config = dict(
    n_experts=8,
    normalize_top_k=False,
    router_z_loss=0.0001,
    norm_eps=1e-05,
    rope_base=10000.0,
    init_std_down=0.00411,
    init_out_by_depth=True,
    grad_clip=1.0,
    steps=3801,
)
Below are experts of layer 4 (counted from 0) of a mixture-of-experts language model. Rows are named router (the router's row for the expert), gate (a neuron's input weights, with its number), up (a neuron's input weights, with its number), down (a neuron's output weights, with its number) and show model dimensions 256-383. Each number is 128 + 32 x the weight over its row's rms, rounded and kept within 0 to 255. Numbers have three digits each.
Before each expert's rows: "gets" lists some tokens that make up at least twice as much of what it gets as of all text; "raises" lists some tokens whose logits its average output raises strongly, later layers aside. This comes from a sample of Wikipedia text that the model never trained on. Tokens count by the router's weight.

# expert 1
gets: "s", "e", "a", "es", "er", "an"
raises: ".", ", ", ". ", "\n", "\n\n", "; "
router:085099140164122149114091149119064109160064136109108168100139144158152064116136181031099065153079111135087163128130114098098079110173123156068191040092139113197222087135142129132114088189199138156114177112060166131101122061110085117126133120130070124085123129145149139138116134081085121093151108094079118169080111098157163133134113135051056113129155108107138078188144083164134155172130
gate64:116122127169166159142155146106177172088112163084129132171156123089104089151117098131152139137169141132131131145105123183124120151094123091154091072218150133085144201143163086179185168118166157130096121135145113143071092094127121147080112158103177109162137166070137103150120059104123082113154069154104138081137137096078146133141149131096100149126139103200100126146170141114099069142172
up64:162159143140142167136166145143123145095145134105148079117085138189122122109139124140157113160132148139138166160081112166132126134101167155056054170146152171112105138157133209119222121131097157175081117112164079184094126108115118098161073119146136088164141155117149135110154086121088138131152107106167137113122137127149178101186158101105103106165168089158170098097113033093132136127094
down64:082143192124086131169155133093081087176179176160172144103153146107171123154104114157197137129063160128173173162132130095102157063142142176134130124122114129115169143085156168166207092113104101146104184128091121089118154061146109123125174108151115130110115146124137078148084140074110092155135130122124147104134098110057135169120117153084127127125062129118113120141145081160124131146114
gate65:121107114143181113168164152074167122157106121184160145134093135165147179131211125084117173151110073090091090160091200104163134144158140133124180123133094091164120103185144175138121081129131124146040138175100135174153157111108081082166137125096153145135160104135139130078056153140120116164148168095119165145139111086113129147125065134136107162094152099157117061148183065140145152146145
up65:132089112119164170099189112095163046115142134175103136163114175096128140104191121148139170120118110135097143111147132134126116130134125112127155084090110138112073034135127189124117097166120109130071126191105158158158194089103169091170178098158084125151144078148137119102104153139097094140149133100138123109139122104164163125099084144109092119117071094140099113115174142176140156093132
down65:197153153126170124123146111178099126122125152146090157099096135165140123099092116143124178122111095131097132049108128147129131134128149113133180116019110105148082156108160090120119205188125094110126152138095089104143109152107074124149090125122100156170157049148072178114167092167101178150108102106119121101125105122125131154085113153116169132138144127154100144092102128150140067133192
gate66:175180132134143176124144133204175104179131184153195205159088105178145127149096137105148130161122104150210123160136166136154080120192122158124155134100112130124124142156141114116110146092110133168125082122120147146111097110155141175138149125113095112146100089115112105094115145163149165184120057149124102161177117157088144181119141072147134149120093153165107135093127132143118077062171
up66:109173118163119136180079128158204117172115130101142116072104163116143141123110073123158139061084096063158161175151091172101151088104135188182175083160157138103140131090106149195103140128146181128156144088037145157137135171084084163131073089130144160111106132150144086162145146119174138140117111105129117121109138122154164138080112133097158155183157195153093131055135094173148109157132
down66:155171139095182122164114152104082091087141108130088113212196144110172114126085076137065107123114115117123132118100090130167124141115137098164107172083207159138112149088156145101064095144114105186097151163104076139132078141085141177113150148143122095121115154162144147134101124165132136134164141162151102162097075112071126144159121100172118124082113081081121124091127202130146088109146
gate67:138139086158127186178109148134068154096086187083088161125138156088122169136123151150166139072118112156157133109114147126105116136122127137141197108135140143152152107091139151103091187147170127145057153084132145136108099146117054128203137151132102171172093162145149118118132126170160157086129099096124153114153161145156137119180138099116109132089108134130204136165086170126122096093119
up67:095124104124066126089095140120170127134188106174146119106130099088136123127117074103135058181117113121118130150141149168137174168082096108164055173111156110148129114167145146142167104169106152151204104098129145133081108177140162123106130147089160053117148177100128147088048107177117141115098126136113119161087120133153135128074074123114115181121144114149112124100127106129154179153123
down67:151106106076164139184161117150104109111146144116114138127109151123118102105121187111101139069073070117170158126168097121125146099099175147096164073144152152122138172134070172130070121124101117155145127129097154101109119114167125147178113199130118084099167110140054176131128110172127120124126090190211120138119060120124151124090121130101205125146164078151128064107158088159066099087192
gate68:150077171124086164152109110116054123135126132145093146173099130135125099151121132018151108103088129111134132113187058114125079192166126112131226117091104147175150136197145105155118104119255160121113131128104120128157095162144119096112129144110112174139103152146113083090142160095095132138141079124105085130067113148130149102178103169133078111137164154138127132144095107146137120097170
up68:185111158148126144157108117144038130176157140126094126144105142131119130134112132018155121107073132147088125095193098125131102140153145093137209122103117114146144140148099063125139101096213145075159095145132121093163089148167139086098124156119098145137093178176135110123101132118104140150113052146108127172084123129116082110158137149114056106112123168095095135124150065159088141094147
down68:131116125137153150078159069071162116096138171095169115119157150094143114104087105165105087149087086105114109139108107151119157187131168193105100154201111160094122177135108132117162116129051090128104146158174080074121166126087050082170137196070103164135131135135129154135103071148154086142187108077114090162114183105088129162121100114094155170126169106129141208144100132164154127168112

# expert 3
gets: "201", "1", "200", "–", "2", "202"
raises: ", ", "a ", "'", ". ", "e", "."
router:146103111134139069110127108123061078153111124147150139111145139111074084176139189128123069067134167129088175153105109115127123163166175176112115172175149125134137109126118151109102153172167126121140102133041141215190126127136122144103052123169049106108136035043145104102117127125131154119136139125119132137136133066200083080113113092094159125157108116112121097173082105160137107197138
gate17:174167055126097118182125124174142122087099178126123122149137067142131114124142141166175129055132166147113193174111134160109168057132137132147127165107088103133040119162137120107095178130163167098119117091097127136095158123141117109097113180153108158145144124137149139118116171119138137120089079126113182128144166127113089119117093083127119093113115116141163117137115109129139151116151
up17:151169115141166089195143109097096107087110144130102159107128073153132119110113107144159143096146153104130143137127152089147117110161127078170133110096124131162064106209105102125105168116156136085109121181171127151097170100098138155087128148152158179087123111122120098124155183100149103096155079142113108095155155117138060152100063167159099110107108102126129168118103041098118130062137
down17:167131093135105094147094107102102171130151096146106104088103110088144071163120109132151157133125116086120119139154077099039063122128105129135136150129150052177148142095168117109146157097160191190095127070126142055176139156218114164136124186141208156159147145095137156134083089134067105131163128141181138117133128065160145071106091139160067096172112181097118120198172143097106124099120
gate18:116046139129134097068073189047165119080089132171101138149126123142154137103157151162087085169145073145138143141087118097109121092105051108124161121120112124173186145184119120183127123096100148130064163057096074115166137096129155185113128193105159121064105189173116076209117129163118084082125099154069146134137116098096116107149156064149164070136101084152103165070122144109093161133139
up18:124163154109116130118156153082124133127102096115111177111144115072090123082131129162173101119134130047158172170104138116131150137102157163054143158084130097141125139143101119205128197187159139137096162097129121084079139145088116157090191063085134094233114153105138098170158039081145145111146137208105131090172138136125122131057116135199163136150121116163126089198165146148128130076201
down18:118141148104087119127112125111045139098176117090148126147111173163158136109136109134119138196138123115162173169085159092144090096141069070128158116110132165072132167129123127094130117110133131136094169151084164103193096130124099156135166178125075172156084091054060137095117119116140113120100170125112165162141170111124096132138134089133072175154136114073169109150120097134130100108144
gate19:142138145115163137113129188135120129152136165147142090126118138137134141105094149107157128121099106118116119102135098134121099133121128140221148157084169130088123115107149110149104149164110118093108128185134184192125112133113114178125138114168120120114147118090152128201101095137173117102061131162098120131121100074184100124121128124156099159161113159124158105124117171126127157119169
up19:136117154125221127112122116076126128140114165092126124124127124206122147157109102109084133073133103081124103100174065089153158139233088150134186141131112176137119086190154160140064153071101124137107163132159096120167114112186136107130176105093160137109123115083094133145150099020163096140103100157107167178159077120084101127123104120122129207171118102173089119101104161135169133108116
down19:100153126094139121113150130110110126113140164120100142110115052082123165156103171125140116139188148136133174116195145124129153140145174153140111137093129142148024130149177090104113077140116156129156146162093181127133127164124128152140149120158091128151120097118140171166107102132109094097152103118108087093124184185146174141111105084099095160125135106158197179130115216122131090144142
gate20:146105084077194125166096151098107098119148145127130163142126114079113142149109154098151132087146106157121121112176171166143121055138112127150081139069147127111112095184150175096182147135134133089155209190088041138047146114141214145102111147126134103112118164153179108127091135105132139150071146078058102141125109094143155127120124148141114112167125163132137185082143146113142105129103
up20:187106142097104116127181083163126119104148121110137127130136177150090093133085136149117121162137179075147153086138177154188153181160149106132081087142079156138149134064091129134051106185190150120068029097186126099121143108110095160096098084104124108150149101116107152122128145115173101114146142106177169083104184132149129102096101089140101141135123055148103155100129137148123161125153
down20:076116109096139121107171121100136123148107143163167151175136096173102210136178122176144120114089154124139104171174091088102130144104081064133113094153153074163146106119117160133133151158076113113070112132159149151112155155177102130154082091149133108146099092117144105143141125119144129146042106119095170157166168074122169146131140081137175136118092136118149138138124088106081118084192
gate21:164139103140147136164110084071154065160118188075115153150092152107084128139124186174121129075124136095118148135161117120104143151134158184116147114144127143139120156121143125128144094118144108101130125186079116072145143094119090169154088183080122150092165149133176171133136084177121158163123078083097125216102203137100147162143144202148117096223143088105151130125147156150104151151137
up21:129148122146141118154128140089116107147105142112102138142082132136042142124131156168099102126064138078101130081162119132091139179088147131095106130145110128127160167111121094119109069119115101129189142165072127136190117163116108138140096194137139164093161211137170131119146101167138163136097105130092097189111220074080118132089108179156112142147140129089146139125183097094109190121100
down21:092122148081111171094147121090128126180150133103066094033166140144178172083140070138144125133147164185179109161117135228149158106103162143092122158164113110122138134131085153121120155097226138172079099086084109162153105088158138104172127109137131128077144112081170104204102163150164097136138175184091054155097141138130131122179120171058108155109155190082136117173164145113137128151128

# expert 6
gets: "| ", "\n\n", "\"", "==", "(", "\n"
raises: "- ", "===", "=== "
router:162074146156139098132122128123103075138108098188123105113092112176116174138179155120085126069104148090122123142060075130101110077135119139104107133116148112166146114142087118154124107136144156117102147186125087124121104138224150160134132129138049143142116112134187084142100131099121124137078082094084120093142143124149095132151139116105086129160128097104158120140155101146072179146139
gate17:091143122106075190112159107135095176066161138123121167132119081118141175148115149139105149226139120130138134100105118119152052123121124149079069095139176101099150092021144174149085116099157103068129124122159078140100135102178128162165076107091149133113166141082150150126113133116114098133078092100129119087163163182068142138098119097129095125156142136146126155133119090172098166109090
up17:077099175117126165089130149122169152115114170151146143123130144103181145115114162178094113124111120110088076114125120099188125133128061103141139168089095100152151104093101110161134123151136155104156121082136151087177165120128154105099130132136108130136146112115135107169076151095115128102101087136186087149131082195157183099144136106120196078087120156078140074107208170118119149112119
down17:080141110138099123163122154129127112117164121112134126158115125146152139162096186115131144135142116136128085007104096117185191115149082144090127116109144170141130130160092146146121105136119133104143177140060104083127111161140163168105107134082110126109101161086135083132160219167141026119138106159152077132123133093067094137164151121145156123145159131146114122133156159139130161117111
gate18:232091097172159092128117145176141112215155121152143150115122163084157154098139097152174127060162137167134122077150113115117146151135124104104116138097118107130054133132153106126144142151175140169109088101129098108077161115128176188167155132158155148131134142132117165133117104112124119158113149097120131133110139099103056133108153113112112100133196142152153138130138129113128158159162
up18:192073107162134146092100179159132078179135118140064109091161135113172131156160100151181115129176140159112082089164112069153129150074084102122103111135099137078112146121137107127127087158155149205108128116098200075143161095089171148163144134093099037157099106138095134080112186146102080156125131160075103106110129163124093104125151114087130076104133165200167107137109092146128172198161
down18:055119142122123104143157102116043139129130139104136100120156117082117152111099162125126156095138133133168171142178131101121122116179117092075197145178178062151140167130151175107101153172067132112110201093093125118126138175145094122094129175095128163125129121131120132158123124099114072126150145130136143115122129082176168129119083166163134161137124124130122095115093163093138127137088
gate19:132201158188117100204121158172125202105172126067123191101077124123144133091115075143154112155140171155086155135105025168128150062150124138152150124118120136116041095098145185131162120104191090178121103127091103116131120170095115115123176140154099139077154170141094113168126170091084138117150135110105147076137094162126138113171155112065100177145127130111142135127141120130105136133133
up19:111118118082092135154162178151132144119172131148161139101093174157073099143129126092120148177136112117107156139107121157112103137101178095109192108164081175152137083190099154155117101091151145128138079074135091123103134162098143094113129141182115119128078138092123097114074165145106227097113085137174159096135114089142175123141092076204149144146135091145150182161125090093094130107173
down19:097099110071200174168097093119067186111200090137132142116088085170085139101217114199094125122131106109140102130117143131131102157167160154133086125141150157098107156105177078158127190166145143090139081077119099159152112131091165139175144063102127110139138102108123148137148153087121123167076205143145163080104118145135109116108181146180061151165163158134089103128113088173113150102121
gate20:122113163151102127105182123143185128197122181130121132107144175132108193118121169124077108099122112150114137150122106133112143128172134098129100151079165127109123060155130086112099142188134117120172055115101139131102107133143062116075108172072103084144145102090155126131131048146128089148105113096155092122157175178163144125111151090110101145137062139117094112158124086196065111063107
up20:176154121112123137088112096126065124078166113113116156142144108120143110174094106118085123121165138064160123076118138132115113146104121154144163123172108132160175180126118136135138112068146141121084210119127156118111131128146155122183127097159132143118070141149116119156126171130145156085171124135086190111114104141096167131102090152091143082109172126134175137092147171093175144164142
down20:082112135123156119149118151123101168135119143117096151130097174138120192115121125162103121103131088122150124160125162065105130136137180108079155144138080116111097148210147117120134135067095159116114168136122102151093092162137057137131097144197074108113149103168115121158081084091120085056095152089106135149045119144112130133142169097137132113177173163138123124166079114141101137169111
gate21:149108116172131162126126085133090114124169151122130137108181072149148195100180092122062126133103090123129137123111172135083122164120127137177106139155095109206164119153136135125174113109139135113103164179158149164139176115192187151113104107114068165150159121055138129133104145087107154190094104077123148117103120150127166117136178133096123131084116125087175179110128149149082144167067
up21:134113116175125151123129104116106120150187120129149094110184096136170210081153113122080118129133156110146111145124128114096132169069052137131148179108096136155124114120108182124140093105157142126092206116133144130123173161190168095089106081118128171167137209039124166158070149078106118190082126086117141129118096159117208148144165138095132146083120131111169187098132126159098154163080
down21:154114123211123118080211069179091198072172141107137136123158112161087091137109166116116142127139068176127118152117113138056162140120135115144104182118132140115112137097106118072105054149109162175130103147173133069172092147113122170117149118145101147138161127163115120133152097097106126157113096111173150126184088164101100135075108144087139097153093104118127058191061103141132131055115